python train.py --n_layer=12 --d_shared_expert=0 --balance_loss=0.0174 --balance_bias=false --lr_router=0.000903 --n_kv_head=1 --vocab_size=2048 --norm="rmsnorm" --rope_fraction=1.0 --init_std_qkv=0.0493 --doc_mask=true
Below are experts of layer 5 (counted from 0) of a mixture-of-experts language model. Rows are named router (the router's row for the expert), gate (a neuron's input weights, with its number), up (a neuron's input weights, with its number) and show model dimensions 0-127. Each number is 128 + 32 x the weight over its row's rms, rounded and kept within 0 to 255.
After each expert's rows: a language model's description of what the expert responds to; "gets" lists some tokens that make up at least twice as much of what it gets as of all text. This comes from a sample of Wikipedia text that the model never trained on. Tokens count by the router's weight.

# expert 43
router [162 101 155 112 112 100 112 146  77 132 116  95 152 138 181 105 130 119 157  91 165  84 160 158 167 114 157 158 148 163 104 181 167  97 136 145 160  85 181 107 182  61 164 125  92 194 156 143 156 164 161 116 139 112 155  67 161 139 107 118 164 144 139 106 170 170 101 126 113 183 118  75  71 143  95 100 154 157  99 130 172  88 141  89 140 163 136 142 154  84 125 177  85 155 143  88 156 161 159 150 100 122 136  90 125  72 118 151 125 130  62 109 152  71 171  83 101 144 114 145 174 104 166 130  86 163 165 112]
gate1 [134 105 149  97 130 181 134 173 101  95 169 108 122 135 142  92  96 141 140  79 123 157 155 132 185 101 143 119 163 115 118 158 166 117 150 169 128  78 183 177 163  82  83 111 122 146 122 139 115 182 120  85 125  94 106  70 155  86 130  71  84 131 146 176 104 123 148 126 131 170 125 110  72 110 113 119 118 197 113 154 102 139 142  43 117 154 109 135 132 173 155 128 159 128 145  45  79 108 115 136 112 113 104  66 129  65 135 125 161  66 154 157 130  95 163 110 136 166 107 167  92 106  75 151  65 157 154  99]
up1 [ 84 140 122  90 137 181 117  38 141 170 111 169 112 116 118  91 113 133  94 164 158  92 114 188 124 149  75 127  84 154 117 124  90 100 116 129 151 155  80 103 114 130 119  73 135 178 154  91 104 108 153 123 129 164 138 153 192 186 100 168 102 131  92 112 140 114 119 142 103  99 106 157 133 158 130 127  59 100 183  84 140 111  33 133 133 139 147 159 132  69  99 147 157 117 170 189 192 126 101 114  82 164 130 172 163 134 118 126  96 154  81 111 132 135 118 161 153  81 105 132  85 143 164  97 148  79 120  92]
Determiners and verb -s
gets: "the ", "s ", "The ", "a ", "his ", "is "

# expert 48
router [167 123 161 113 111 119 108 168  99 161  65  89 151 154 185 114 142 133 189  89 142  71 154 173 171  98 162 170 164 170 142 181 148  79 163 145 170  95 150 140 161  87 134 127 106 136 153 139 174 153 169 115 115 131 178  91 172 155 104 123 174 161 140  92 163 176  76 101 126 161 103  56  97 151 117  96 183 152  98 123 161  79 147  77 175 177 122 121 142  86 118 127  99 163 142 116 156 180 156 138 119 158 138 111 134  93  80 152 142 156  96 107 138 119 134  90  95 127 112 178 148 105 152 160  99 146 189 134]
gate1 [142 114 168 129 130 127 144  52 145 133 129  93 113  49 114 116 117  29 138 170 127 105 156 153 132  70 135 110 182 133 118 103 169 131 127 119 101 100  60 119 201 147 153 112 106 111 115 133 142 146 134 136 151 119 165 140 161 178 140 162 139 103 136 160 111 132 103 102 151 156 111 103 114 172  49 106 114 106 137 129 113 113 106 139 159 102 114 161 122 125 101  83  93 135 155 197 198 103 137 141 156 192 115 121 159 119 154 143 127 161 121  48 153 101  50 132 168  95 168 182 135 139 126 111 189 120 170 139]
up1 [ 76 109  64 109 122 124 141 173  92 184 146 150 152 170 114 144 101 164 134 106 165 179 140  87 128 116 140  97 125 133 121 125 125 126  95 180 154 121 177 178 102 188 107 137 104 128 170  98  53  70 139 107 129 159  98 129  89 115 102 144 100 139 143  88 103 116 159 111 138 140  75 194 129 129 212 144 164 174 110 146 161 123 115 171  90 132 137  60 133 184 144 115  78 120  65 132  83  91 130 129 134 106 152 100 173 104  96 123 136 174 140 102  96 131 179 117 102 134 126  63 145 117 145 131 164 105  50 129]
Determiners before nouns
gets: "the ", "The ", "s ", "a ", "his ", "its "

# expert 9
router [138 104 165 112 110 109 119 176  96 178  88 124 121 114 146 110 160 116 172 111 169 118 167 156 159 102 167 168 141 162 107 183 173 109 142 118 162  39 120 117 163  87 139 109 103 155 155  76 113 145 162 106 173 152 177  76 154 132 106  74 158 182 146  98 168 154 113  67 129 123  93  91 112 148 119 107 169 169  93 165 179 109 173 104 181 153 140  94 156 103 150 129 109 133 109 110 136 148 156 136  96 138 124 106 128 121 136 150 136 135 118 136 161  57 162  53  73 147  95 147 171 124 181 182 140 162 176  85]
gate0 [114 136 109 127 134 182 139 102 104 180 132 144 145 103 164 127 133 138 107  99 128  95 120 139  90 175 150 133 161 148 107 119 161 138 153  70 140  73  96 206 112 155 143  87 101  87 137  81 129 139 116 136 202 118 154 165 179 137 143  28 114 104  49  68 139  97  83  97 140 152 149 127  76 136 110  88 153 167 126 175 124 139 129 115 168 127 113 125 104 156 184 150 180 115 138  61 129 122  77  79 118 102 124 137 150 101 121 163 163 140 175 148 135 143 148  67  95 160 148 134 201 151 140 147 120 116 179 139]
up0 [118 192 121 107 141 184 124 186 161 180 124 124  72  49 186 102 129 127 114  70 101 143 123  82 141 173  93 147 119 153 115 154 175 101 125 154 165  95  87 151 182 129 150 119 176 123 118  74 147 181  94 135 132 104 136 156 150 135  93  99 129 152 124 128 158  95  82 136 142  73 162  88  97  91 124  92 114 127 153 123 131 107 110  80 116 157 158 103 125 153 165 110 127 153  48  57 116  83  60 153 128 139 114 119 163 146 131 142 192 108 161 140 126 191 115  85 141 154 133 162 147 167 168 175 110 125 121 111]
Numbers, ordinals, word pieces
gets: "h", "an ", "ly ", "i", "sh", "-"

# expert 4
router [145 107 136 100  78 117  57 170 100 108  92 113 158 135 114 120 125  89 174 123 189  96 151 154 164  77 133 170 158 166 102 132 147  92 124 171 148 125 165 132 152  88 195  91  96 151 147 141 132 168 145  98 137 130 173 106 146 160  74 112 161 168 169  71 165 162  97 102  99 192 115 117 125 140 109  88 157 171 101 164 144  95 140 108 180 142  84 141 133  96 125 179  90 131 162 102 156 142 158 139  58 142 150  96 139 101 141 136 135 144 140 121 159  91 184  89  83 146  79 119 158  97 184 186 106 149 163  81]
gate1 [128 119 117 142  82 105  93  98 102  84 122  77 105 120 198 114 165 177 123 169 132  74 216 150 191 109 104 111  91 153 160 176 161 101 127 156 113  79  95 178 145 103  92 145 173 129 143 104 141 161 133 126 168 124 117  98 129 107  88  85 152 166 181  56 141 144  72 103  90 151 122 101 106 192 127  93 132 156 136 105 115 128 108 139 119 181  92 153 113  94 139 120  59 127 143 114 117 111 165 151  79 109 145  99 183 109  83 143 127 154  77 113 135  98 142  99 136  76 148 140 127 163 173  75 100 164 134 107]
up1 [110 168  88 170 112 102  82 113 117  34 172 105  89  79 118 130 131 180 153 141 119  98 112 114 151 152 125  91  96  81 193 135 131 146 129 109  94 164  69 153 110 146 100 144 160 115  82 134 132  93 104 132 118 130  64 112  92  97 116 119 107  89 131 114 138 151 130 142 157 138 159 175 118 113  96 146  62 129 174  76  31 162  69 148  73  86  98  93 103 162 122 103 144 117 123 108  84 111 200 129 112  91 106 166 146 153 138  70 145 117 123 161 100 163 139 128 138  85 178  99 128 179 128 125 138 107 100 144]
Year digits, non-Latin bytes
gets: "re", "200", "199", "ar", "(", "198"

# expert 13
router [134  96 161 107 105 115 118 166 118 177 110  92 134 151 139  97 129 107 139  96 148 102 154 190 149 123 132 143 195 161 105 178 138  99 117 167 131  84 158 104 180  86 125  91 124 168 145  93 106 155 134 104 177 109 174  87 162 137 118  89 145 174 175  98 163 132  53  81 115 119  66 105  81 140  93  77 146 169  90 181 190 100 147  98 150 175  81 168 147 123 118 139 122 170 154 133 135 132 142  87  76 188 173 109 108 116 137 151  99 145 104  89 143  95 124 107 106 174  79 150 134 102 207 148 130 155 133 110]
gate0 [148 140 151 191 138 197 120 106 104  89  84 129 121 148 177  95  97  94 134  84  98 125 142 103 145  84 171 135 121 130 103 164 163 156 143 108 140 170  77 137 189 163 119 106 115 102 128 115 138  81 135 162 127 193 152  74 132 149 112 138 157 137  49 128 194 147 107  95  90 114 114 106  87 144 115  96 109 101 143 126 124 148 160 109  92 126 132  68 135 100  84 198 129  62 108  69 148 121 173 180 114 152 138 102 152 120  62 162 141 101  86  35 120 114 127 119  92 139 113 140 125 171 175 130 162 125 145 114]
up0 [ 95 107 106 111 108  93 117 183 144 214 122 122 141 116 153 107 180 118 179 156 178  99 156 116 118 153 128 152  93 143 150 158 121 104  73 171 155  40 132  89  83  83 146 165 179 112 168 131 107 101 136 157 132  83 132 169 133 184 176  36 142 118 114 159  42 137 148 135 124 125 131 116 137 117 152 178 127 113 198 171 141  96 169 106 168 153 137 119 126 126 149 122 154 166 113 125 116 139  72 102 174 134 134 102 106 116 143 140 149 108 120 158 147 109  91 146 151  76 184 133 137 113 117 171 108 163 165  77]
Name word endings
gets: "an ", "t ", "ar ", "ad ", "le ", "d "

# expert 56
router [120  91 167 110 106 123  98 143 111 148  92  93 146 136 124  74 147  82 163  85 171 115 155 191 151  98 137 194 152 180 104 146 160  90 122 171 156 115 197 130 158  56 137 103  95 180 159 133 117 169 140  98 154 122 160 103 169 151 107 107 168 142 152  97 136 155  82 106  97 151  96  73 104 163  99 106 144 170  88 158 152  98 146 100 141 190 152 123 137 110 108 144  69 142 145  89 172 154 111 139  80 151 141  94 112  73 134 133 109 142 134 128 121  96 157  98  92 172  93 191 114 129 142 156  70 155 178  70]
gate1 [136 118 100 144 130 159  96 217 127  90 221 157 118 140 104 134 114 126 137 132 155 116 132  90  76 115 155 203 114 166 125 144 160 102 199 170 153  82 147 112 159  67 173 130 122 122 161 126 139 123 147 128 190  91 132 166 139 122 111 165 100  81  89 111 139 154 146 119 112 153 107 138 100 187 114 137 132 133 116 119 156 140 155 201 142 212 126 111 124 121  99 123 121  64  96 121 194 173 103 184 113 131 124  99 123 211 140 134 146 149 134 150 118 105 155 152 116 179  98 165 151 158 129 152  92 150 175 143]
up1 [159 122 162 168  98 110 105 119 135 175 117  87 103 120 153 148 198 136 109 146 126 108 143 187 165 109 156  92  66 124  91 168 133 107  70  97 102  98  89 117 144 101  44 120  88 123 134 114  81 110 133 113  76 152 119 175 104  91 139 155  92 143 194 118  96  99 137  94 138 136 166 217  90 136 168 113 137 110 124 163 132 161 130  76 117 113  98 173 137 136 147 147 132 136 115 102  97 141 153 213 111 185 117 144 149 144 129 145  60 163 161 151 182 145 139 140 134  87 127  82 159  75  90 114 133 118  76 153]
Plural endings, wide
gets: "s ", "es ", "ers ", "ts ", "his ", "a "

# expert 31
router [166  97 110 122  80  97  89 143 105 136  76 126 114  79 169 114 155  97 143  81 152  97 154 159 154  82 156 196 138 158 116 153 148  84 160 115 162 100 158 133 141  72 196 114 107 153 149 120  97 174 162  48 138 132 159  83 139 127  84  97 136 163 117 104 159 160  77 116 131 168 128 119 116 149 121  89 150 130  84 173 156  94 164 124 195 166 109 121 181  95 120 146 103 134 125 135 128 185 130 134  73 155 158  81 169 120 134 186 104 157 135 108 149 106 139  63  79 156 103 155 149 107 158 183 112 160 164  89]
gate0 [148  94 129  46 102  66 127  87 152 168 101  82 142 140 139 133 143 130  82 165 133 169 120 165 143  96 122  86 136 100 161 188 161 157 107 125 177 138  81 149  86  45  92  89  83 128 140 201  99  79 122 106 170  86 178  96 192 126 185  99 165 123  97 125 107 146 184 138 157  97 108 147  93 123 133 117 149  97  97 149 165 140 154 125 181 130  98 169 220 134 132 160 144 112 115 121 137 158 145  89 139 130 101  98  95 127 129 152 161 158 115 134  90 144 125  84 139 132 129 123  88 109 140 149 114  66 113 113]
up0 [156 145 120 205 134 136 147  95 102 139 152 148 158 147 121 154 128 103 153 137 126 142 138  91 149 141  77 117 100 154 130  13  99 108 186 132 133 174 146 150 175 189 113 125 112  58 117  84 169 142 141 147 136 127 137 134 132 122 148 129 108 145 129  93 127  69  94 110  92 122 116 115 106  84 127 137 100 161 154 197 103 121  74 177  99 169 139 141  64 129  61 117  55 121 104 186 130 113 113 111 102 123 140 187 162 159 144  63  90  71  95 130 120 140 102 148 122 162 119  95 186 125  93  97 126 155 138 156]
Brackets, numbers, Cyrillic
gets: "(", "ar", "and ", "first ", "i", "not "

# expert 10
router [159 115 149  93  95 140 122 161 118 169 133  92 155 119 146 106 132 100 167 101 157  95 139 162 166  97 128 114 133 143 124 198 145  93 159 157 155  91 140  96 126  52 129  93 126 119 158 130 106 155 145 118 173 113 177  91 160 189  85 104 136 171 142 105 141 122 115  77 132 119  89 117  81 142 103  86 197 164  91 175 180 106 178  77 201 178 113 164 153  65 127 161 109 162 173 123 137 142 142 102  77 189 143  75 104 130 127 152 112 129  92 120 104  77 152 104 101 147  79 155 131  84 158 164  85 139 147  99]
gate0 [171 121 148 103 124 127 109  94 100 156  94 162 151  84 111 100 170 151 142  68 115 167 183 137 155 108 122  63 118 124  90 230  81 114 172 104  93 132  80 151 116  57 103  84  85 109 150 184 209 151 155 156  88 119 132 105 123 115 141 140 105 148 107 129 190 108  82  95 171  72  96 127 157 145 140  93 152 105 110 117 119  81 147  92 150 137 144 117 175 134 132 116 116  77 136 164 175 183 118  88 151 148 143 135 117  69  86 127 155 149  82  62 132 142 132 138 114 113 114 108 176  93 132 136 119 142 147 120]
up0 [114 159 108  55  99 131 134 163 113 101 157 147  60 127 159 132  84 165 189 113 185 173 141  87 127 111  72  96 103 124 131  78 109 106  82 122 123 141  76 185 147 111  61  59  93 115 147 130 131 179 125 135 145 124 104  89 178 120 162 153 101 160 171 126 107  94 155 137 164  93 119 120 115 125 130  81 118 119 159 183 107 129  72 123 115 140 128 176 147 170  97 113  85 144 107 177  87 177 113  62  61  97  94  93 126 143 100 120 164 134  96 102  97  83 117 117 168 113 164  95 149 108 173 151 142 127 105 116]
Word-final endings
gets: "ly ", "le ", "al ", "ad ", "an ", "all "

# expert 2
router [170  80 159 111 101 121  97 172  79 148  84  76 170 112 138 122 126  87 133  90 169  86 149 179 180 121 197 190 147 142  92 168 150  80 153 164 159 103 179 111 156  90 177 106 116 149 178  95 118 166 130  80 117 102 164  91 145 155  86 109 165 143 122 112 174 136 110 124 113 160 100  98 109 138  98  94 160 144  87 112 142 100 173 106 163 165 131 106 151 104 136 140  92 103 164  88 138 173 154 147  80 152 155  90 112 116 119 147 103 160 145  88 154 102 158  92  67 158  77 163 167  99 177 169 103 142 151 105]
gate0 [149 101 155 126 110 119 113 105 115 150 138 110 135  95 160 113  97 144  97 189 107 123 126 150 129 125  73  61 116 128 171 126 166 136 167  81 120  99 154 145 146  77  61  99 161 140 190 131  39 112 163 143  94 142 153  81 155 210 136 127  99 141 140  89 142 183 107 132  67 110 105 129 113 141  77 119 126  80 124 115 109  92  85 100 105  96 195 128 172 158 135 152 140 122 148 147 140 147 119 184  94 132 193 134 114 142 105  64 138 135 171 109 143 119  51 150 131 101 125 145 128 198 152 103  87  94  91 104]
up0 [ 61 118  74 175 110 157 116 102 116 196 122 103 100 134 147 102 108 141 128 116 122 146 167 107 126 109 170 194 169 117 142 152 100 111 132 138 110 102 156 157 107 153 105 190  89  90 115  78 113 123 123  85 149 161 146 146 123 119 139  82 139 124 125  77  86 100 136 122 154 161  99 168 158 108 101 204 121  95 140 181 139  77 175 111  76 152  65 139 170 110 136 187 133 130 160  95 157 182 148  73 168 140  42 131 148 140 118 142 145  92  97 155 138 126 114  98 121  82 144  81  52 118 109 168 162  88 117 133]
Table cell closers
gets: ") ", "\" ", ", ", "(", "s", "; "

# expert 30
router [153 115 193 130  83 155  76 194  79 150 111 107 136 116 139 104 141 126 184 110 195 110 145 172 168 110 129 140 139 166 113 148 168  98 131 155 169  63 125 110 177  71 145 111 135 170 154 105 100 148 124  88 147 134 179 111 140 142 104  95 162 173 179 117 134 168  89  88 105 157  86 102 103 162 129 104 176 180  73 138 190 133 174  97 164 165 108 136 188  84 130 142 109 103  95 104 135 167 132 156 107 168 141  72  91 106 129 125 110 140 127 119 151 105 151 101  99 134  82 136 165  96 167 184  90 152 174 115]
gate0 [ 99 150 144 189 101 136 127 187 111 114  93 118 121 165 148 146 117 126  92 113 174 141  95 118 123 141 140 114 134 190 127 138 140 134  78  63 157  84 116 145 154 109 114 105 125 163 134 181 180  82 159 155 128 191 107 129 103 130 126 102 163 129 176 109  52 129 123  89  83  56 123 103 106 101 184 163 166 183 152 141 215 133 150  80 152 128  95 111 208 101 124 177 124 147  80 151 129 122  94 148 109 106 127 108  84 131 174 146  42 147 141 113 130  95 157 131 137 138 117 131 137 182 123 160 138 135 152  81]
up0 [105 129 132 118 165 101 119 133 161 124 103  82 129 175 111 119 178 123 149 136 180 148 122  93 122 162 109 115  59 195 125 103 124 151  86 154 181 122 110 160 133  97  84 162 104 158 115 108 164 125  81 135 112 176 102 112 166 147  99  92 113 134  99 144  95 133 106 101 111  80 121  67 120 119 128 148 133 136  84 111 122 130  99 172 127 118  59 179 100 132 174 108 140 121 114  44 108 120 183  78 115 178 114  94  63 126 158 135 158 219 177  56  97 144 136 160  98 159 153 149  88 135 109 135 184 146 162  99]
Word-final pieces
gets: "k", "an ", "th ", "al ", "not ", "y "

# expert 34
router [139 125 188 115  95 154  81 125 100 152  97 113 201 142 164 109 125  77 151  97 185  68 171 178 159  98 188 133 177 159 105 185 149  94 152 166 142  66 204 125 184 105 161  94 139 150 196  70 114 163 161  97 164 137 184 111 142 159  72  95 143 149 159  97 129 153  89  86 122 170 112 115 121 129 104 104 163 138  96 157 198  94 142 123 153 153 123 125 146 116 124 139  86 144 135 125 132 151 170 151  78 130 132 134 127  91 128 122 130 127 122  99 147 102 172  94  79 132  89 124 128 124 160 142 121 171 160 105]
gate1 [140 102  93 153 128 131 162 126 102 122 115  90 178 150 160 114 168  86 126 134 144  88 149 173 145 118 161 116 119 125  83 156 120 155 151 188 106  77 211 101 128 114 147 138 126 183 138 102 143 133 177 138 155 122 159 142 108 136 105  86 115  99 119 110 153 149 176 100 124 178 147  77 154 113 115  88 172  91 106  83 197 195  87 159 126 125 157 121 145 141 132 142 169  80 169 160 123  91 182 129 171 158 144 113  86 192 109 133  83  93 105  99 159  86 132 123 118 195 172  99  96 118 183 159 141 185 103 188]
up1 [137 106 101 124 132  48 139  65 142 138  73 183  75 124 101 138 143 175 138 137  93 152 129 129 188 131  73 180 171 149 121 138  77 140 121 119 155  93 109 180 100 164 105 136 111  88 144 103 110 142  74 197  83  88 121 145 187 114 130 133 154 101 103 120  94 138 104 115  87 123 189 159 157 138 112 137 164 128  77 137 103 168 170 126 145  85 165 125 141 115 165 183 104  83  61  90 130 162  73  91 111  87 128 130 120 114 141 142 132 113 102  84  99 147 131 125 150 135 162  78 149 121 150  54 123  96 182 110]
Table bars, mid-word pieces
gets: "| ", "a ", "e", "n", "ul", "ia "

# expert 44
router [141  87 160 107 113 110 101 147 110 164 103  74 145 156 160  71 139  99 118  87 171  76 152 179 153 110 147 181 149 173 122 165 141  76 168 156 154  81 178 117 156  74 149 100 103 182 165  94 135 161 138 119 173 109 161 108 182 159  98  87 159 169 118 106 154 162 102 111 121 170  74  99  92 151 106  90 154 165 115 168 178  75 150  97 153 183 118 137 153 104 142 155  84 123 126 100 139 169 153 133  75 142 142 102 132  92 138 154 126 122 117 108 138  81 129 114 108 143  91 165 131  80 188 153  76 158 160  71]
gate1 [123 124 140 127 106 137 102 121  96  94 117 155 121 181 110  76 107  47 175 133 170 112  72 127  61 109 103 150 112 123 120 164 143  82 103 126 120 123 209 183 144 136 152 142 154  70 145 157 110  76 113 133 106 137 157 166  96 167 146 164 151 117  94 135 147 140  81 101 138 129 106  73 123 171  82 166 124 117 142  92 106 109 196 131 140 164 100 135 118  62 158 196 203 137 166 112 132 159  79 138  98 131 120 129 117 130 108 132 188 147 127 148  78  70 144 173  98 115 174  95 108  86 168 112 102  96 101 133]
up1 [146 131 141 159 140  71  93 159 107 154 105 131 137 103 145  50 255 107 156 107 129 133 133 161 115 109 134  62 179 133 135 174 104 127 155 155 144 132  55 109  81 108 202 159 116 115 193 159 187 154 116 112 133 100 134 136 177  88 118 118 120 134 104 145  99  95 183 107  87 121 106 137 154 111 193 112 114  88 131  97 111 129 199 134 145 112 193 118  82 137 175 142 118  96 116 119 108  89 111 128 124 126 116 150 137 134 143 126 134 156 160 112 154  94 144 160 135 136  68 173 129 122 158 128  89  78 161  94]
Noun plural endings
gets: "s ", "es ", "ers ", "ts ", "is ", "ies "

# expert 14
router [132 109 177 113  92 143 134 157  98 170 128  88 134 129 120  66 137  86 164  90 173  96 132 131 167  85 134 127 137 165 116 177 162  97 138 147 150  73 155  98 128  64 117  81 115 140 179 114  93 128 146 128 167 120 177  91 141 154 102  88 128 167 150 111 116 118  84  65 116 131  80 110  92 150 137  85 168 147  85 182 180  95 196  83 194 166 135 143 158  84 137 162 120 166 134 131 144 144 167 106  86 178 155 103 116 119 140 155 142 115  77 119 149 102 151 137 110 170  86 157 134  82 178 185 100 171 158  93]
gate2 [142 113 130 159  85 146  71 130 116 112 145 147 125 122 136  87  86 141 117 117 149 143 123 105 108 119 127 131 166  88  88 146 192 131 141 136 105 143 154 106 129  82  97 147 174  77 161 108 117  55 164 134 174 154 125 104 131 134 182 157  86 109 131  90 131 111  38 108 112 125  75 132  40 179  95 127  95 102 124 157 136 160 136 107 146 176 125  91  62  86 124 174 123 150 131 122 182 168 127 162  38 174 108  65 182 186 153  84 133 148 168  99 132 161 156 133 143 102 132 112  95 153 128 141 122 150 110  97]
up2 [119 108 174 150 135  71 139 156 100 165 205 103 145 126 111 127 131  88 139 125 107 166 103  93 147  98 124 102 151 127 136  53 122 123 161 106 163 157 139 143 135 143 112 150 138 140 184 170  68 124 100  46 121  82 147 110 108 126 124 128 118 159 210 163 148  94 123 116 189 113 118  91 175 162 156 139 125 118 109 120 109 172 152  90 177  90 110  62 128 135 148 138 118 184  91 224 150 153 140 170 160 108 131  54 137  94 103 128  98 109  93 163 141 117  92  74 117 161 129 130  59 150 152 146 112 118 123 112]
Short word endings
gets: "le ", "t ", "al ", "ly ", "er ", "ing "

# expert 58
router [108 100 175 149  72 138 139 143  84 146 109 116 201 139 172 133 132  80 108 118 182 112 170 150 130  90 192 191 176 178  89 152 164 110 173 140 147  96 139 143 179  56 146 130 104 145 148 110 141 147 166  81 164 127 217 132 158 148  64 109 166 140 170  96 146 144  95 109 144 156 115  98 116 152  95  92 218 177 122 157 176 100 154 110 175 164 153 107 134 115 114 148  91 168 141 143 155 161 138 146 110 156 136  98 129 123 106 145 123 133 131 117 110  81 132  87 121 158  99 132 143  74 160 131 121 169 165 115]
gate1 [144  97 114 111  80  69 143 159  86 140 109 132 112 151 118 123 128  89  98  99 175 115 153 156 152  97 164 134  77 164 130 116  45  83  48 161 149 157 143 129 192  78 182 182 116 168 139 152  89 119 107 129 100 140 133 170 117 125 106 161 133 145 125  86 120  75 125 134 137 180 100 120  77 128 141 117 119 218 108 100 114 135  96 104 122 202  81 176 115 105 148 164 119 144  74 116 137 124 150 132 158 134 164  98 159 101  61 118 114 163 125 112 139  74 126 111 161 141 165 118 133 140 169  82 119 121  57 102]
up1 [168 123 180 114 153  87 139 146 113 122 119 125 165 159  80 159 187  86 103 108 164 175  84 135  93  85 184 157 147 184 151 113  88 139  87 119 131 165 130 116 105 136 198 186 107 173 176 179  93 186 131 118  91 132 132 124 104  99 149 132 153 137 138  96 155  71 127 159 128 172 131 146 119  93 174  90 133 210 135  70 186  71  86 163 146 158 122 126  86 108 152 159  81 125  75 125 136  67 176 102 145 118 158 157 131 105 129  91 122 134 170  85 135  79 137 133 156 127 115  78 131 139 145  99 121 124 118 139]
Middle of place names
gets: "et", "is", "t", "ent", "er", "en"

# expert 20
router [186  90 136  85 109  97  77 164  82 156 107 111 150  97 161  99 115 138 178 119 149 102 149 177 156  86 146 143 120 142 100 161 157 103 161 137 165 101 161  94 183 108 174 101 118 160 155 100 134 137 161 118 163  96 152 110 162 163  97  98 153 158 144 120 147 150  91  74 129 154  89 125 105 157 101  89 221 155  51 173 156 100 169 115 177 172 126 149 132  89 138 178  73  99 126  65 144 157 149 149 101 142 143 107 127 106 102 163 111 148 106  64 117 111 143 101  86 157  89 133 147  78 168 157 115 153 161  94]
gate0 [182 116  93 136 165 164  66 157  73 156  55 126 166 153  99  80 135  96 158 103 143 131 112 199 133  96 142 121 156 121 124 166 168 103 205  64 135 179 167 125 110 109  87 113  88 143 115 153  90 132 127 135 157  78 120  80 136 120 152 127 202 117 140 133 112 169 111 114 136 141 134 118 146 112 123  89 119 154  78 135 142 127 138 156 112 148  74 134 147  98 117 180 115  99  70 159 132 137 131 123 106 110 154  91 175 115  74 126 113 199  68 125 155  77 121 152 165 102 163 112 117  52 104 171 128 155 160 100]
up0 [190  89 111 124 120  62 121 167  96  75 137  73 110  99 139 115 140 150 185 133 142 112 127 124 163 145 126  92 100 127 159 121 100 127 129 175 113 114 121 160 152 140 114 141 185 191 118 160 166 128 186 180 134 151 131 104 175  91 136  71  68 117 139 145 130 134 102 166 164  76 110 134  92 141 169 157  69  82 142  96 154 113 182 154 127 140 144 106  99  57 134 148  95  93 159 169  53 187 156  81 123 106 107 105  59 104 117 162 161  96 115 151 160 139 140  99 139  67 133 134 101 168 135 112 107 106 166 153]
Short words, letter pieces
gets: "l", "k", "B", "h", "3", "1"

# expert 60
router [ 97  74 157 113 119 116 108 148 107 158  93  42 165 148 159  81 125  75 111 123 160  78 168 175 171 129 144 170 159 180 131 154 183  67 206 171 152 112 137 123 151  79 121 114 101 149 157 123 163 149 162  95 156  90 169 110 195 156  91 113 168 164 138 121 135 149 120 105 123 161 104 121 130 134  77  92 164 175 130 154 142  91 151 111 158 172 122 139 158  77 119 159  65 138 146 120 178 173 162 122  60 174 158 112 118  79 113 155 116 121 105 130 117 113 126  88 101 129 126 168 124  96 141 111  96 147 169 100]
gate0 [103 167  99 108 106  89 108 103  89 188 106  65 149  65 105 141 164 125 101 122 101 106 190  97 155 100 122  87 105 150 154 167 212 147 144 164 111 130 165 124 134 147 129 126 144  99 162 162 114 101 211 115  85 130 171 113 124 110  99 104 117 143 118 167 114 150 139 154 106  94 222 136 105 149  98  59 165 100 149 118 136  85 120 105 193 122  89 134 158  86  96 137  92  81 191  90 119  89 126 100  93 167 175 110 147 111 121 104 163 126 135 165 108 123 111 124 107 125 139 152 131 171  67 157 138 171 163 128]
up0 [ 85 143 111 122 169 109 136 135 153 154 166 122 123  23 108 145  79 118 119 101 132 135  96 115 102 141 128 132 137 179 133 129 164 166 132 141 109 154 126  71 125  49 131 101 114 160 150 130  73 101 138  76 114 160 149 123 120  75  98  72 160 134 157  84  96 136 130 120 141 167 184 143 102 115 151 154 120 171 159 137 162 144 193  99 157 101 108  84 160  43 117 122  72  84  98  57 144  97 140  88  89 168 113 132  73 114 162 152 161  95 114 145  99  87 117 149 118  92  70 128 122 102  62 117 134 144 152 143]
Plural suffixes
gets: "es ", "s ", "is ", "g", "ts ", "o "